From a checkpoint of a small mixture-of-experts model trained on Wikipedia.
Size: 12 layers, vocabulary 8192, 68.7M parameters.
Experts: 96 experts in each of 11 layers, 64 SwiGLU neurons an expert, 4 picks a token, a sigmoid router, a shared expert of 256 neurons.
Training: a variant of SOAP for the experts, 289M tokens.
Below are experts of layer 5 (counted from 0) of a mixture-of-experts language model. Rows are named router (the router's row for the expert), down (a neuron's output weights, with its number) and show model dimensions 0-255. Each number is 200 + 20 x the weight over its row's rms, rounded and kept within 0 to 999.
After each expert's rows: "comes before" lists some tokens at least twice as common just after its tokens as in all text. This comes from a sample of Wikipedia text that the model never trained on. Tokens count by the router's weight.

# expert 84
router,182,215,197,164,191,225,222,215,221,172,223,245,189,183,223,189,213,189,181,204,183,179,201,175,210,188,213,189,213,193,217,219,197,209,182,158,181,203,210,250,200,218,186,199,192,194,225,227,156,210,211,205,206,179,188,224,169,182,180,167,194,200,168,206,190,176,186,214,176,182,190,195,184,217,179,197,238,218,225,185,196,213,221,184,193,224,148,215,180,199,236,215,213,164,215,195,210,224,202,189,172,186,188,226,172,206,180,186,206,214,202,187,147,208,203,219,191,178,216,173,211,190,202,211,225,212,187,208,203,162,210,170,200,247,217,193,177,165,191,221,202,186,196,240,221,198,211,182,182,186,166,185,198,184,213,223,232,189,242,202,221,206,192,209,196,200,176,183,237,201,204,209,203,166,197,155,187,232,177,201,237,240,195,215,213,201,204,198,190,189,209,212,231,210,231,182,228,195,201,164,204,210,195,223,180,206,194,195,176,205,178,188,205,205,215,211,200,185,212,197,199,194,190,161,206,182,230,202,178,189,188,204,193,206,229,227,216,189,191,189,234,221,195,244,163,215,204,221,202,154,220,196,221,154,219,210
down1,245,216,217,202,228,179,187,230,189,187,175,181,168,188,224,201,221,212,206,194,182,203,203,188,188,195,185,189,187,226,205,247,213,155,207,220,210,214,224,200,212,222,225,188,177,196,206,208,202,189,182,215,196,227,239,192,232,189,210,209,189,207,177,204,190,219,145,165,229,144,192,201,213,214,202,205,179,164,209,199,189,182,209,214,197,192,219,203,197,219,202,187,203,167,228,207,211,208,222,241,184,220,186,232,207,198,195,160,176,179,175,194,242,248,170,177,231,204,211,198,204,201,213,214,215,183,208,206,196,192,219,213,150,205,188,224,195,197,210,221,182,250,175,188,215,190,210,194,187,188,211,189,208,205,215,195,185,216,228,208,183,191,210,175,179,219,181,172,201,233,193,196,190,181,194,200,226,183,196,223,211,185,223,205,221,219,215,207,197,178,177,189,168,192,211,198,168,193,224,187,174,193,192,208,244,173,241,230,199,247,199,206,265,221,209,204,174,222,179,205,208,175,184,197,207,226,168,182,235,192,186,178,197,196,155,190,191,206,222,190,191,192,215,215,211,233,182,182,194,214,180,205,209,202,219,193
down2,184,219,201,187,187,211,212,211,222,207,203,212,177,204,182,211,167,176,209,188,207,151,231,185,196,200,172,145,202,235,199,179,235,248,207,201,212,205,210,173,202,198,218,196,203,167,204,209,211,179,239,221,216,224,218,215,194,188,206,203,211,200,225,163,177,191,180,177,200,206,186,194,195,209,205,193,204,219,166,190,202,208,197,171,212,196,192,190,192,198,180,163,199,206,181,196,166,228,200,205,196,228,199,203,158,225,218,210,220,237,208,209,192,186,202,190,202,195,183,214,223,183,182,173,174,170,229,177,202,207,244,216,212,203,178,190,183,181,194,201,243,177,179,203,239,209,206,184,215,180,189,217,219,193,172,197,208,181,206,178,199,198,192,181,224,187,223,205,174,211,236,227,184,189,179,223,199,202,175,199,219,225,196,203,257,172,209,241,183,182,226,207,225,232,206,209,185,211,235,196,237,180,203,171,178,213,196,195,234,236,188,220,174,189,186,163,162,159,213,229,239,186,161,198,193,198,198,170,189,208,193,206,187,233,169,229,213,188,218,227,211,217,189,206,206,213,201,229,218,189,212,207,199,206,156,204
comes before: " the", " a", " his", " 18", " this", " its"

# expert 47
router,189,232,216,195,216,221,230,219,216,197,213,224,200,209,170,207,197,189,210,202,181,184,208,180,206,150,190,236,209,214,200,208,201,211,180,193,203,236,177,215,214,180,171,163,159,197,182,233,171,203,194,181,216,232,198,239,180,194,181,188,220,194,173,182,203,195,197,181,198,201,186,215,195,209,188,238,206,209,222,189,236,189,218,203,204,232,163,189,214,214,216,207,241,188,210,204,181,193,211,186,189,177,192,203,161,201,173,182,204,208,190,189,178,222,175,222,215,179,226,176,167,192,209,204,211,210,187,218,234,181,163,190,169,220,182,182,187,188,185,199,194,215,212,231,197,157,188,210,214,181,215,174,211,156,195,187,231,254,188,209,188,209,230,181,201,200,197,212,168,199,198,226,185,198,184,217,182,216,197,197,198,199,206,177,190,213,200,212,213,183,258,168,210,178,191,180,247,238,215,184,204,195,199,223,181,206,193,209,221,209,197,189,202,206,214,219,197,194,188,258,225,195,195,176,201,172,229,183,175,195,187,189,177,185,218,189,213,204,200,184,208,210,190,187,171,240,222,194,194,187,199,240,236,201,142,243
down2,193,176,191,164,231,219,171,204,238,192,249,231,224,223,210,211,186,189,170,191,189,205,213,190,196,186,180,193,228,188,219,202,202,197,183,204,207,228,174,163,188,200,178,195,188,189,218,203,207,217,196,180,244,228,149,173,171,193,191,183,182,200,188,203,203,203,221,172,198,170,191,169,200,182,154,210,201,183,178,215,189,174,185,174,209,239,210,176,181,195,203,206,179,153,222,213,186,217,185,190,211,172,220,197,207,233,195,185,200,227,212,201,184,227,186,188,198,205,218,189,225,192,187,222,201,160,182,205,210,224,187,208,205,181,180,208,200,184,224,186,210,215,197,187,189,209,149,226,217,164,225,186,208,188,184,206,218,220,153,175,203,240,192,166,187,171,171,196,175,216,222,206,181,213,225,221,215,211,197,237,196,220,187,144,180,180,209,188,182,207,218,195,200,201,176,210,191,173,230,210,210,224,175,207,191,204,230,231,195,141,228,199,210,181,170,194,216,187,194,223,236,167,207,202,236,223,202,199,214,222,222,201,187,207,219,213,205,209,169,211,187,197,192,175,216,192,184,174,188,204,194,194,202,227,213,211
down3,196,242,188,225,225,215,187,214,185,175,204,160,215,175,192,183,209,216,227,205,183,217,179,192,220,201,210,181,222,201,185,215,204,167,205,239,165,188,178,220,171,211,201,209,210,176,198,216,173,229,212,196,200,191,199,214,223,201,195,229,229,203,170,194,198,211,160,172,193,190,209,238,173,199,173,204,232,223,222,183,231,195,201,197,178,201,157,219,205,196,200,197,232,189,222,150,184,190,200,209,203,197,231,211,242,206,235,192,220,208,188,187,208,178,169,200,212,199,175,199,177,176,230,203,214,180,180,200,192,195,201,205,183,212,173,178,186,187,197,171,214,233,213,170,196,191,221,206,160,178,196,196,190,247,197,171,241,231,209,188,186,224,238,190,218,184,213,237,209,166,224,201,183,197,192,209,232,234,211,197,199,232,196,193,214,206,164,200,229,228,205,227,189,218,203,188,208,211,195,183,165,175,217,202,203,152,196,167,210,208,206,205,185,180,196,218,195,184,203,215,182,210,190,200,184,162,216,176,206,177,190,198,188,196,205,201,242,213,272,200,181,198,203,209,219,192,206,208,212,183,202,235,210,193,235,230
comes before: "\n", "=", " 0", "  ", "|", "\n\n"

# expert 11
router,206,201,218,178,234,217,200,200,200,170,187,194,198,229,191,166,172,174,207,167,190,210,239,169,195,182,178,200,230,225,219,233,225,212,181,181,195,247,245,192,187,215,180,184,173,172,198,195,188,191,219,208,208,207,176,223,214,208,161,198,188,196,172,194,163,161,219,192,221,182,182,230,193,198,184,196,237,194,193,196,193,200,214,236,173,200,201,160,197,219,232,212,203,167,203,241,216,210,217,194,181,215,183,197,209,195,191,200,161,220,171,211,188,226,189,203,173,163,225,181,224,215,195,224,196,221,203,202,203,195,191,170,189,205,246,197,241,202,163,233,187,228,229,204,229,169,176,195,211,175,213,170,208,179,226,202,203,210,205,231,215,190,199,195,211,215,154,186,185,213,181,200,192,198,175,193,206,213,204,176,218,215,190,216,212,194,211,211,177,181,255,193,198,233,181,192,208,198,201,187,191,233,196,216,144,225,158,193,210,186,187,207,193,205,196,230,228,211,194,218,188,199,180,157,222,176,208,184,204,210,195,248,207,176,203,203,194,175,183,199,204,213,197,201,215,216,219,192,208,215,213,218,186,202,197,236
down3,170,204,216,172,220,213,166,214,205,155,237,212,229,218,224,184,227,194,212,209,231,188,184,207,187,194,158,230,189,196,189,202,196,212,189,215,193,208,196,193,218,214,208,211,206,159,205,197,162,194,211,180,201,191,198,200,226,197,165,232,208,221,203,198,208,212,219,195,185,186,163,203,227,212,186,175,222,203,181,181,226,218,199,216,222,197,232,192,218,196,223,226,213,182,226,183,189,155,177,203,214,179,209,214,176,221,243,195,197,202,201,211,225,174,190,188,176,190,198,160,241,206,189,216,186,163,201,236,184,232,203,227,203,183,186,185,228,224,195,210,235,184,223,228,197,240,204,187,244,189,198,175,228,174,204,191,204,231,181,187,224,171,211,227,168,158,195,222,241,196,195,195,224,213,170,210,176,183,182,192,211,214,219,205,192,231,192,217,163,180,232,211,219,192,181,228,198,183,211,217,224,195,251,209,205,206,182,194,197,188,190,193,214,180,196,189,204,176,190,183,221,202,223,213,179,202,192,213,186,193,189,217,171,190,180,170,198,222,157,238,218,210,181,192,223,222,214,206,180,207,215,162,216,204,215,233
down4,190,239,201,188,219,218,197,204,179,211,163,167,194,185,181,245,216,197,195,203,203,175,180,207,225,184,184,231,191,179,211,218,207,224,184,193,185,192,168,196,219,192,175,185,216,182,208,203,201,195,174,213,191,188,159,174,211,189,258,187,227,198,222,212,190,222,226,180,211,200,244,177,208,187,214,196,187,214,200,171,229,199,190,186,219,246,198,206,204,171,196,183,171,217,217,173,201,222,186,222,207,218,216,186,194,223,213,234,198,190,209,211,207,220,183,214,151,200,201,204,222,179,200,199,194,220,189,217,191,204,236,192,246,196,187,202,244,189,199,200,186,220,216,235,178,201,165,191,188,188,195,189,176,210,170,225,186,215,198,169,173,213,180,221,225,230,199,240,199,205,240,219,208,202,210,180,206,152,186,218,175,185,190,192,160,207,183,213,212,149,219,181,202,235,229,216,188,222,221,164,189,212,200,215,205,194,193,225,204,240,182,182,148,202,207,195,198,196,215,210,198,174,214,213,220,221,208,179,138,198,194,201,173,229,199,198,202,185,192,192,196,207,201,182,206,215,186,179,188,158,218,218,207,204,220,223
comes before: "\n", ",", " (", "\n\n", "us", " ="

# expert 50
router,177,214,224,167,201,211,208,214,215,198,211,204,195,199,224,163,175,188,192,188,218,172,217,170,186,165,221,221,202,206,205,240,189,217,199,189,200,234,229,185,178,195,185,174,218,163,175,251,163,193,224,251,219,191,174,187,203,216,197,185,196,182,164,182,150,182,192,178,229,178,170,181,208,199,164,204,210,186,242,196,218,170,214,193,170,218,210,220,195,222,220,208,180,169,206,205,189,237,252,180,173,224,177,188,197,226,193,184,202,206,197,228,181,190,169,208,202,209,205,192,235,168,163,213,198,210,190,211,211,189,204,199,191,176,231,190,218,163,150,190,195,200,195,210,228,187,176,176,189,178,200,184,252,199,201,206,213,227,218,204,224,204,168,155,175,189,200,188,195,194,198,216,217,205,181,186,164,221,213,181,191,193,175,187,197,179,175,173,191,219,208,198,220,227,216,165,172,213,202,222,202,205,195,219,182,207,199,244,196,195,207,189,204,186,213,214,184,206,226,202,189,182,178,173,215,215,246,187,192,189,189,199,177,210,198,210,201,205,225,218,213,185,192,212,198,243,225,198,203,176,201,212,208,198,202,200
down1,192,167,231,186,177,225,211,194,187,210,176,188,180,221,152,183,205,200,193,245,174,213,205,198,176,198,209,194,204,250,195,173,196,190,212,210,219,229,185,230,197,197,192,202,156,211,195,224,229,167,202,182,190,220,189,185,204,173,204,177,189,230,192,183,217,191,200,233,147,191,199,187,214,172,207,204,202,187,176,210,147,197,172,215,195,183,201,191,213,199,203,242,208,209,189,210,175,184,180,192,180,189,183,245,198,199,218,180,208,241,182,190,190,179,209,194,204,232,212,215,200,211,204,211,184,187,179,218,175,233,200,214,212,208,204,189,206,241,208,198,179,198,201,172,228,199,223,229,165,184,186,206,222,213,214,239,199,207,205,203,194,200,194,175,202,153,206,193,184,200,223,196,194,220,183,222,175,216,163,159,179,181,195,181,180,166,197,215,205,186,227,224,238,178,179,219,185,180,188,206,230,208,206,215,206,200,189,232,222,233,182,177,205,205,204,213,187,227,170,155,211,251,170,197,195,199,200,201,175,219,168,166,213,201,226,167,217,225,208,240,194,202,215,200,182,180,214,182,199,204,212,198,203,153,190,189
down2,182,203,198,210,207,177,209,196,178,196,203,189,219,197,159,171,166,218,190,189,216,203,201,214,179,194,180,215,196,202,184,173,184,226,181,188,208,206,203,154,181,187,178,179,193,202,184,249,175,201,208,219,187,184,204,182,182,180,188,181,199,188,195,245,141,190,241,214,221,189,254,168,214,158,176,198,222,209,181,169,197,204,214,181,245,215,174,239,210,208,186,135,208,197,204,218,211,205,226,192,187,216,194,214,187,251,189,188,208,199,187,206,218,168,217,198,172,164,196,205,199,199,200,199,198,209,194,206,220,194,172,185,189,206,197,150,161,174,199,213,201,185,194,200,214,215,191,230,189,225,204,227,213,212,204,173,189,204,209,193,224,210,193,195,184,209,189,220,213,190,200,184,174,214,200,165,191,199,230,206,209,224,184,221,195,212,189,197,214,183,211,204,213,206,203,255,184,152,218,181,186,205,211,217,205,189,225,224,195,204,202,206,196,204,237,203,213,173,190,182,175,192,172,181,235,188,240,162,181,213,230,165,179,209,187,213,160,211,172,170,186,208,196,186,158,223,205,219,214,199,195,195,188,214,202,219
comes before: " |", ".", "–", ",", ";", "0"

# expert 21
router,192,195,195,171,229,203,187,217,195,209,226,199,181,188,177,190,207,183,197,161,172,177,228,186,233,203,197,218,211,197,210,244,242,208,215,175,189,232,220,205,192,204,188,191,174,205,188,218,201,176,198,238,206,173,164,218,149,203,170,214,186,159,194,219,203,200,181,169,206,144,193,218,206,180,184,205,205,232,226,182,213,195,214,201,189,237,214,225,193,236,217,223,205,186,191,208,204,228,218,169,172,187,196,207,182,202,183,183,183,196,191,232,188,186,188,178,206,214,226,193,183,192,199,215,187,197,187,211,225,199,205,184,211,186,199,183,169,166,200,232,191,220,193,213,204,201,182,192,184,195,191,219,212,180,204,197,221,192,217,169,187,209,179,179,194,178,210,178,190,197,211,219,183,191,218,195,206,231,180,136,204,243,222,193,210,142,206,210,168,183,240,205,217,190,208,182,205,236,194,176,203,203,181,230,217,183,169,201,218,189,198,226,209,198,229,236,192,229,178,204,168,183,213,184,204,216,201,168,199,204,201,244,227,180,199,213,222,200,170,146,246,214,176,202,189,197,218,228,208,193,206,186,196,216,175,205
down0,207,233,193,198,212,213,173,198,192,245,211,179,209,194,191,183,194,173,205,219,210,226,190,184,189,203,219,168,194,220,202,204,201,201,180,201,181,154,223,200,183,216,186,182,222,181,245,190,179,221,206,174,212,206,198,189,211,183,196,192,172,192,202,222,201,208,204,210,160,221,205,240,190,186,170,196,217,193,212,192,197,210,214,204,173,194,166,173,185,211,213,202,181,248,190,217,230,187,198,191,182,187,193,216,247,200,215,199,187,170,189,225,212,214,243,199,165,198,232,214,192,205,196,231,221,200,191,206,250,229,215,182,189,219,163,158,203,199,212,231,182,243,186,190,208,189,187,229,180,219,196,184,188,179,239,211,170,221,194,207,175,174,200,200,182,174,211,200,228,232,177,196,211,212,186,194,196,197,171,199,172,229,210,185,237,225,201,189,170,190,215,235,194,236,218,207,186,222,206,230,216,225,207,233,177,196,200,209,203,243,195,163,220,200,198,198,220,224,210,200,173,199,181,220,212,204,210,235,244,204,177,181,214,193,212,251,210,158,212,191,199,184,205,191,187,221,200,198,213,207,179,212,211,227,147,214
down1,161,251,229,190,188,256,165,220,207,216,232,184,205,223,187,190,222,210,217,236,209,204,148,208,216,189,203,245,168,168,177,209,206,209,220,187,208,174,209,199,179,176,212,200,207,219,205,226,160,196,202,187,217,198,212,234,192,205,209,186,214,219,201,211,191,226,207,185,193,201,158,259,215,202,211,228,196,214,202,198,180,205,175,185,187,184,210,209,189,208,210,201,168,183,177,204,201,227,201,211,174,204,193,209,212,202,199,210,197,158,200,205,202,232,221,234,213,224,171,200,221,209,204,180,245,205,216,231,197,219,215,242,180,183,203,213,192,202,184,244,200,229,240,202,179,211,186,159,179,187,226,208,206,194,211,149,196,239,185,187,178,181,200,224,200,181,202,190,196,221,200,175,228,203,194,206,187,192,196,224,218,216,241,192,207,229,190,183,202,183,174,213,204,232,203,190,192,219,227,196,204,207,222,179,237,204,248,221,205,209,186,202,185,183,212,201,195,183,205,201,225,165,204,220,249,205,200,221,194,169,223,212,234,203,205,212,221,214,193,200,223,222,193,199,196,175,207,239,204,191,191,224,180,201,209,212
comes before: " the", " United", " New", " Representatives", " South", " North"

# expert 22
router,219,211,210,180,215,205,217,239,208,199,201,212,186,197,198,192,216,190,252,206,194,187,215,186,207,151,217,206,220,216,213,259,210,209,211,196,171,226,175,214,197,221,184,184,188,189,192,223,161,182,222,181,208,223,174,240,191,220,184,209,193,178,196,204,182,183,186,181,196,193,210,202,176,199,169,180,200,186,192,210,203,220,211,200,202,219,201,222,184,215,225,241,211,208,211,222,217,202,219,192,182,211,200,202,195,213,196,176,200,182,214,232,164,190,180,180,226,172,215,215,221,153,208,177,179,200,226,264,204,216,226,192,164,214,240,196,204,188,173,231,221,189,245,189,192,206,207,186,180,165,228,195,232,194,198,201,192,220,183,193,209,209,239,180,193,212,203,174,179,222,184,211,178,183,208,204,216,243,196,161,191,204,215,215,193,205,189,166,226,191,241,181,206,174,184,151,224,203,226,175,215,179,203,225,201,215,197,210,207,208,229,208,225,162,246,190,191,232,217,221,218,198,191,171,202,189,222,192,184,205,174,239,185,197,183,206,225,180,162,194,212,196,209,203,211,214,222,211,196,194,200,194,188,232,185,170
down0,190,182,204,203,234,222,199,182,220,209,216,207,150,191,224,205,211,179,199,169,203,173,207,184,184,201,174,235,175,190,193,189,180,161,194,200,220,223,187,220,194,170,236,199,194,221,182,234,196,194,205,174,218,180,185,196,214,206,200,235,202,199,237,216,215,213,183,192,201,166,198,209,218,179,201,193,213,227,160,205,215,188,204,194,214,192,221,178,223,196,171,203,218,205,188,207,194,234,194,222,220,219,224,161,184,204,207,181,213,189,186,181,210,208,220,197,210,166,209,221,200,203,229,195,220,189,227,231,172,198,216,213,176,199,219,155,202,164,186,227,200,217,221,223,228,204,185,184,185,240,213,241,201,235,190,209,155,227,171,202,207,210,194,217,188,200,189,182,201,190,198,185,205,227,182,197,205,172,169,200,150,204,168,221,179,150,195,240,233,224,208,226,192,199,155,211,167,180,188,203,183,203,197,211,195,212,191,200,200,254,204,206,217,236,202,171,176,178,173,205,231,184,197,204,171,218,212,193,182,214,177,175,232,199,184,232,210,222,194,176,186,239,185,198,211,180,185,206,177,215,199,185,176,210,233,195
down1,169,232,208,215,204,199,176,206,204,245,194,198,170,198,191,205,205,205,199,212,184,176,172,175,207,199,193,222,223,176,190,231,214,207,227,180,184,199,205,213,199,212,215,163,209,209,210,209,203,201,157,202,232,199,237,190,180,202,171,198,212,164,172,195,223,227,237,179,174,194,221,184,210,195,192,228,241,226,192,188,229,204,203,213,219,165,195,225,196,209,162,197,199,194,182,188,187,223,214,184,196,198,213,213,204,222,197,175,187,189,200,182,159,193,183,212,173,223,211,207,200,243,183,179,170,215,161,174,211,209,162,226,179,217,195,185,185,179,198,190,225,190,204,153,157,209,201,199,172,249,168,201,201,201,185,219,174,188,182,226,233,184,187,179,189,176,204,210,178,203,183,197,198,224,156,200,223,164,194,188,209,174,191,231,215,214,189,221,203,204,257,246,210,189,210,219,170,206,202,170,190,201,227,225,160,199,195,235,190,207,223,224,215,207,202,173,218,204,208,190,209,207,171,202,173,184,217,188,231,210,179,229,201,186,165,180,208,192,192,207,231,235,209,213,223,195,214,210,182,219,198,200,209,206,165,194
comes before: "=", " of", " =", ":", " also", " List"

# expert 58
router,170,204,202,184,183,194,196,215,213,169,221,206,150,184,212,169,221,181,186,207,193,183,225,186,215,190,200,230,243,186,204,240,202,230,209,172,192,215,223,212,184,216,200,175,201,188,184,204,184,206,221,213,223,205,173,187,220,201,214,189,202,202,170,192,157,184,193,188,238,198,167,192,202,207,139,206,227,178,211,173,229,185,187,196,196,243,192,206,155,230,212,176,201,209,243,228,191,214,224,185,169,194,175,183,196,198,185,199,206,214,215,210,194,172,157,222,185,222,214,191,235,188,193,240,203,194,188,204,199,162,219,172,190,169,219,195,217,196,161,192,168,207,193,225,209,188,161,165,159,186,204,182,230,213,188,193,210,210,210,208,196,190,184,145,201,197,192,199,195,207,201,210,196,179,202,198,208,236,209,199,199,227,196,177,218,177,168,159,190,178,190,189,215,226,198,180,207,229,177,217,183,209,174,196,163,213,179,250,204,185,200,201,225,193,203,225,183,222,201,226,196,208,204,189,202,214,242,187,226,208,172,221,183,204,184,195,197,188,196,204,232,194,228,195,201,220,227,182,230,169,201,197,181,206,202,222
down1,230,195,214,191,258,250,172,175,210,219,160,153,172,197,184,240,199,221,210,187,200,226,174,183,193,210,172,182,167,221,184,182,208,246,221,220,235,183,181,195,217,205,201,183,195,225,187,206,201,229,191,174,230,198,165,185,172,225,202,188,183,242,184,204,191,163,204,194,199,199,225,186,185,198,196,178,213,190,206,229,203,173,176,189,194,205,171,186,194,237,187,191,214,225,188,212,206,197,191,193,234,217,228,227,191,171,201,168,211,197,187,218,210,172,197,205,199,161,208,197,182,184,202,219,206,173,214,164,203,221,227,216,195,214,157,178,216,222,200,197,209,183,186,195,236,212,207,206,214,208,239,161,206,230,174,219,202,219,221,220,205,210,197,185,198,177,208,202,203,222,171,206,218,210,230,193,178,223,195,190,163,185,232,207,238,163,215,201,223,213,211,241,212,192,176,179,190,225,192,210,212,165,157,187,215,178,180,214,191,191,192,194,213,217,200,182,182,201,215,197,186,182,199,171,219,175,202,192,199,189,201,212,219,241,223,184,205,169,210,189,179,190,224,213,185,169,174,191,191,193,209,178,205,186,186,208
down2,216,185,193,165,188,211,184,208,226,191,210,199,219,251,194,189,201,202,180,201,203,209,198,202,198,207,182,198,157,254,198,177,210,223,178,221,237,205,155,182,212,167,200,206,203,215,209,204,190,175,213,220,214,177,205,206,178,230,164,219,181,212,208,221,218,202,169,230,214,208,209,208,203,237,219,167,159,145,179,179,212,228,235,244,212,187,177,174,165,204,200,207,195,207,205,188,223,214,172,200,178,209,194,204,193,174,195,212,192,214,206,213,187,176,209,191,226,174,210,197,194,204,197,208,188,157,196,198,208,164,205,188,209,212,233,156,175,226,193,202,217,210,218,171,179,220,211,205,207,190,179,189,176,198,214,221,229,191,217,224,229,201,211,234,247,186,190,188,203,186,217,208,197,203,234,206,190,183,189,164,195,171,215,219,199,171,177,232,218,189,205,207,206,154,189,189,199,217,169,213,174,207,179,230,184,204,200,214,217,158,192,210,205,212,214,176,148,202,181,202,217,206,197,192,202,204,177,209,223,196,238,233,196,185,180,192,198,203,226,205,185,172,236,219,196,187,182,192,246,190,202,221,227,218,207,224
comes before: " |", ",", ".", "–", "0", "°"

# expert 86
router,192,189,193,155,188,225,224,220,191,191,227,189,195,192,188,181,211,201,191,201,210,192,184,198,226,162,221,217,207,181,208,207,209,243,195,194,183,212,212,236,168,213,176,188,186,183,220,229,191,187,197,228,230,191,187,225,185,217,194,189,203,202,171,199,169,174,194,188,225,209,189,220,222,184,221,233,207,210,203,150,203,186,207,193,183,223,223,217,151,203,255,211,247,175,240,194,191,214,218,214,162,189,200,228,196,183,197,201,205,180,204,188,164,199,190,186,201,180,217,213,253,163,207,202,188,203,166,208,215,217,216,179,220,195,188,153,183,200,170,242,171,173,173,212,233,179,210,180,184,201,191,196,193,176,202,208,191,216,208,203,212,221,214,197,192,185,177,159,227,202,219,224,205,194,191,222,190,239,189,207,206,209,185,176,211,173,233,182,176,171,216,205,213,209,198,190,188,204,221,212,201,238,202,220,211,176,214,197,205,210,197,202,186,209,197,202,227,220,187,226,221,185,214,170,214,190,226,195,190,201,204,213,190,189,242,211,204,186,185,212,188,195,210,207,173,216,271,245,209,210,222,189,212,167,190,239
down1,201,216,216,159,207,184,215,187,182,199,205,182,212,181,169,182,210,180,237,200,198,149,219,193,226,251,181,225,205,215,183,249,219,188,166,196,222,194,177,212,174,211,184,158,202,239,190,220,201,206,191,241,196,210,234,213,214,191,175,198,240,201,198,217,199,225,197,190,220,202,197,192,184,191,209,189,185,205,192,207,204,172,199,208,192,187,187,186,195,207,214,203,192,206,198,186,194,225,203,178,201,188,201,204,177,172,133,199,165,169,227,195,197,222,193,196,205,199,221,224,216,199,228,149,217,241,209,218,187,183,178,195,166,178,209,193,244,199,211,185,243,219,238,214,204,198,209,164,218,200,181,173,191,218,207,211,221,177,188,214,219,175,207,210,185,201,199,200,222,217,208,209,201,176,166,220,188,214,193,213,195,174,219,206,186,207,187,208,229,194,186,173,190,186,200,188,208,221,203,153,217,190,182,160,206,167,203,225,219,147,232,213,200,209,209,198,204,192,174,179,171,200,215,187,197,206,186,217,168,168,226,192,192,177,184,182,220,195,214,191,208,189,157,206,153,206,179,221,243,228,192,194,187,205,206,204
down2,178,178,187,197,190,198,196,168,197,211,179,172,198,200,221,187,225,219,172,204,191,192,182,216,193,164,210,182,172,204,179,250,218,192,199,214,214,217,170,189,205,181,180,227,234,218,213,218,233,216,192,170,180,204,211,221,201,210,203,210,184,201,212,227,162,184,212,226,205,206,196,197,213,195,198,192,245,212,208,220,150,208,211,194,189,192,209,182,239,166,211,221,220,232,205,183,177,175,238,203,181,178,202,194,185,166,198,216,212,254,202,211,159,211,227,170,207,190,222,175,169,178,236,194,185,195,206,218,193,192,200,202,188,234,168,201,187,233,181,207,223,214,174,216,213,193,248,191,230,214,152,190,199,212,195,189,195,179,164,206,180,211,190,202,223,221,200,228,241,200,205,205,195,201,209,186,230,191,204,222,216,234,178,223,203,178,183,206,247,212,184,164,238,194,184,180,214,233,206,224,204,211,215,195,217,158,213,165,231,219,195,198,147,175,176,229,194,219,191,185,214,178,225,200,198,194,195,204,169,221,204,169,203,186,218,219,200,203,203,185,205,197,224,197,210,216,178,195,210,176,210,200,180,191,210,195
comes before: " the", " be", " a", " his", " have", " to"

# expert 57
router,200,203,196,202,210,234,255,207,217,189,206,209,215,188,178,202,172,186,183,186,174,179,215,190,170,204,168,199,208,194,209,204,208,209,166,185,186,236,202,232,197,216,185,202,151,210,183,203,159,236,182,203,220,229,182,190,185,198,195,182,198,174,160,186,188,193,172,175,225,163,200,215,216,208,209,224,208,216,203,201,235,210,197,185,200,206,190,189,202,201,183,221,210,197,230,222,146,216,208,167,173,229,194,207,189,210,188,194,205,175,179,209,172,247,180,227,202,178,223,187,204,179,238,190,219,230,177,246,216,216,190,196,163,188,196,183,202,210,178,221,196,195,196,211,230,184,192,194,201,209,198,189,232,171,189,209,214,236,209,192,197,239,203,175,227,209,192,184,224,180,212,198,175,216,176,224,206,230,199,185,199,193,190,175,206,195,208,183,212,190,208,191,221,182,175,193,250,253,220,182,216,226,219,234,177,220,205,244,193,206,205,183,203,221,211,219,202,205,176,218,202,201,183,185,163,223,214,179,185,231,188,199,190,190,195,195,196,200,179,199,220,178,203,196,179,230,215,214,177,175,230,161,245,192,162,215
down3,162,207,180,205,204,191,175,167,198,202,213,185,212,204,231,188,171,167,203,182,176,205,188,195,224,189,204,164,217,205,217,229,186,213,158,212,187,200,178,190,171,193,182,225,157,249,195,185,183,205,200,192,199,190,207,185,210,198,218,222,202,191,189,176,205,214,201,217,181,208,206,190,185,181,186,219,200,199,222,182,207,203,206,224,212,205,217,192,204,198,193,223,189,186,219,221,226,205,190,193,163,210,171,221,226,232,214,201,152,198,200,194,215,179,192,219,211,214,152,224,193,191,179,221,153,215,226,248,197,170,235,171,193,213,201,214,215,187,195,206,167,199,210,218,181,205,199,212,204,203,221,170,218,185,222,180,186,171,206,193,188,140,233,184,214,220,209,199,183,222,199,204,184,167,213,190,204,193,171,196,176,195,215,180,268,166,213,195,155,197,168,179,156,178,192,219,199,232,237,183,195,189,160,227,195,204,182,196,188,211,190,212,186,180,182,239,197,208,226,212,185,220,180,242,195,183,192,156,186,237,220,204,193,195,208,193,200,186,223,216,207,189,204,202,209,197,174,195,205,195,234,229,212,222,201,214
down4,209,195,211,236,170,178,230,197,188,190,177,196,183,196,157,224,173,205,195,194,188,191,196,192,225,223,213,215,184,199,192,192,220,178,193,205,210,185,174,210,233,217,217,220,174,181,191,178,185,211,195,215,174,220,226,195,242,191,205,221,194,200,213,170,189,236,216,242,231,203,177,204,201,181,240,148,228,212,250,197,205,221,197,201,232,223,182,214,201,188,227,184,206,187,204,218,196,190,211,186,198,185,194,189,204,196,173,197,188,186,206,177,212,206,209,185,172,206,159,235,208,232,172,213,196,241,190,210,172,168,159,190,205,177,191,210,170,205,185,215,210,195,201,225,183,206,231,219,176,243,186,187,207,224,219,190,194,166,194,227,219,185,172,243,196,200,227,207,182,206,206,220,208,166,176,200,208,171,162,190,184,167,195,197,212,207,166,231,204,186,238,195,194,181,191,243,185,186,218,198,227,194,215,217,220,193,213,196,206,235,222,224,193,217,171,210,249,208,188,205,206,235,161,201,171,193,168,210,169,213,213,218,208,200,209,214,163,202,221,189,207,195,183,183,194,207,235,178,172,207,199,225,189,187,217,193
comes before: "|", "-", "\n", "  ", " 0", " |"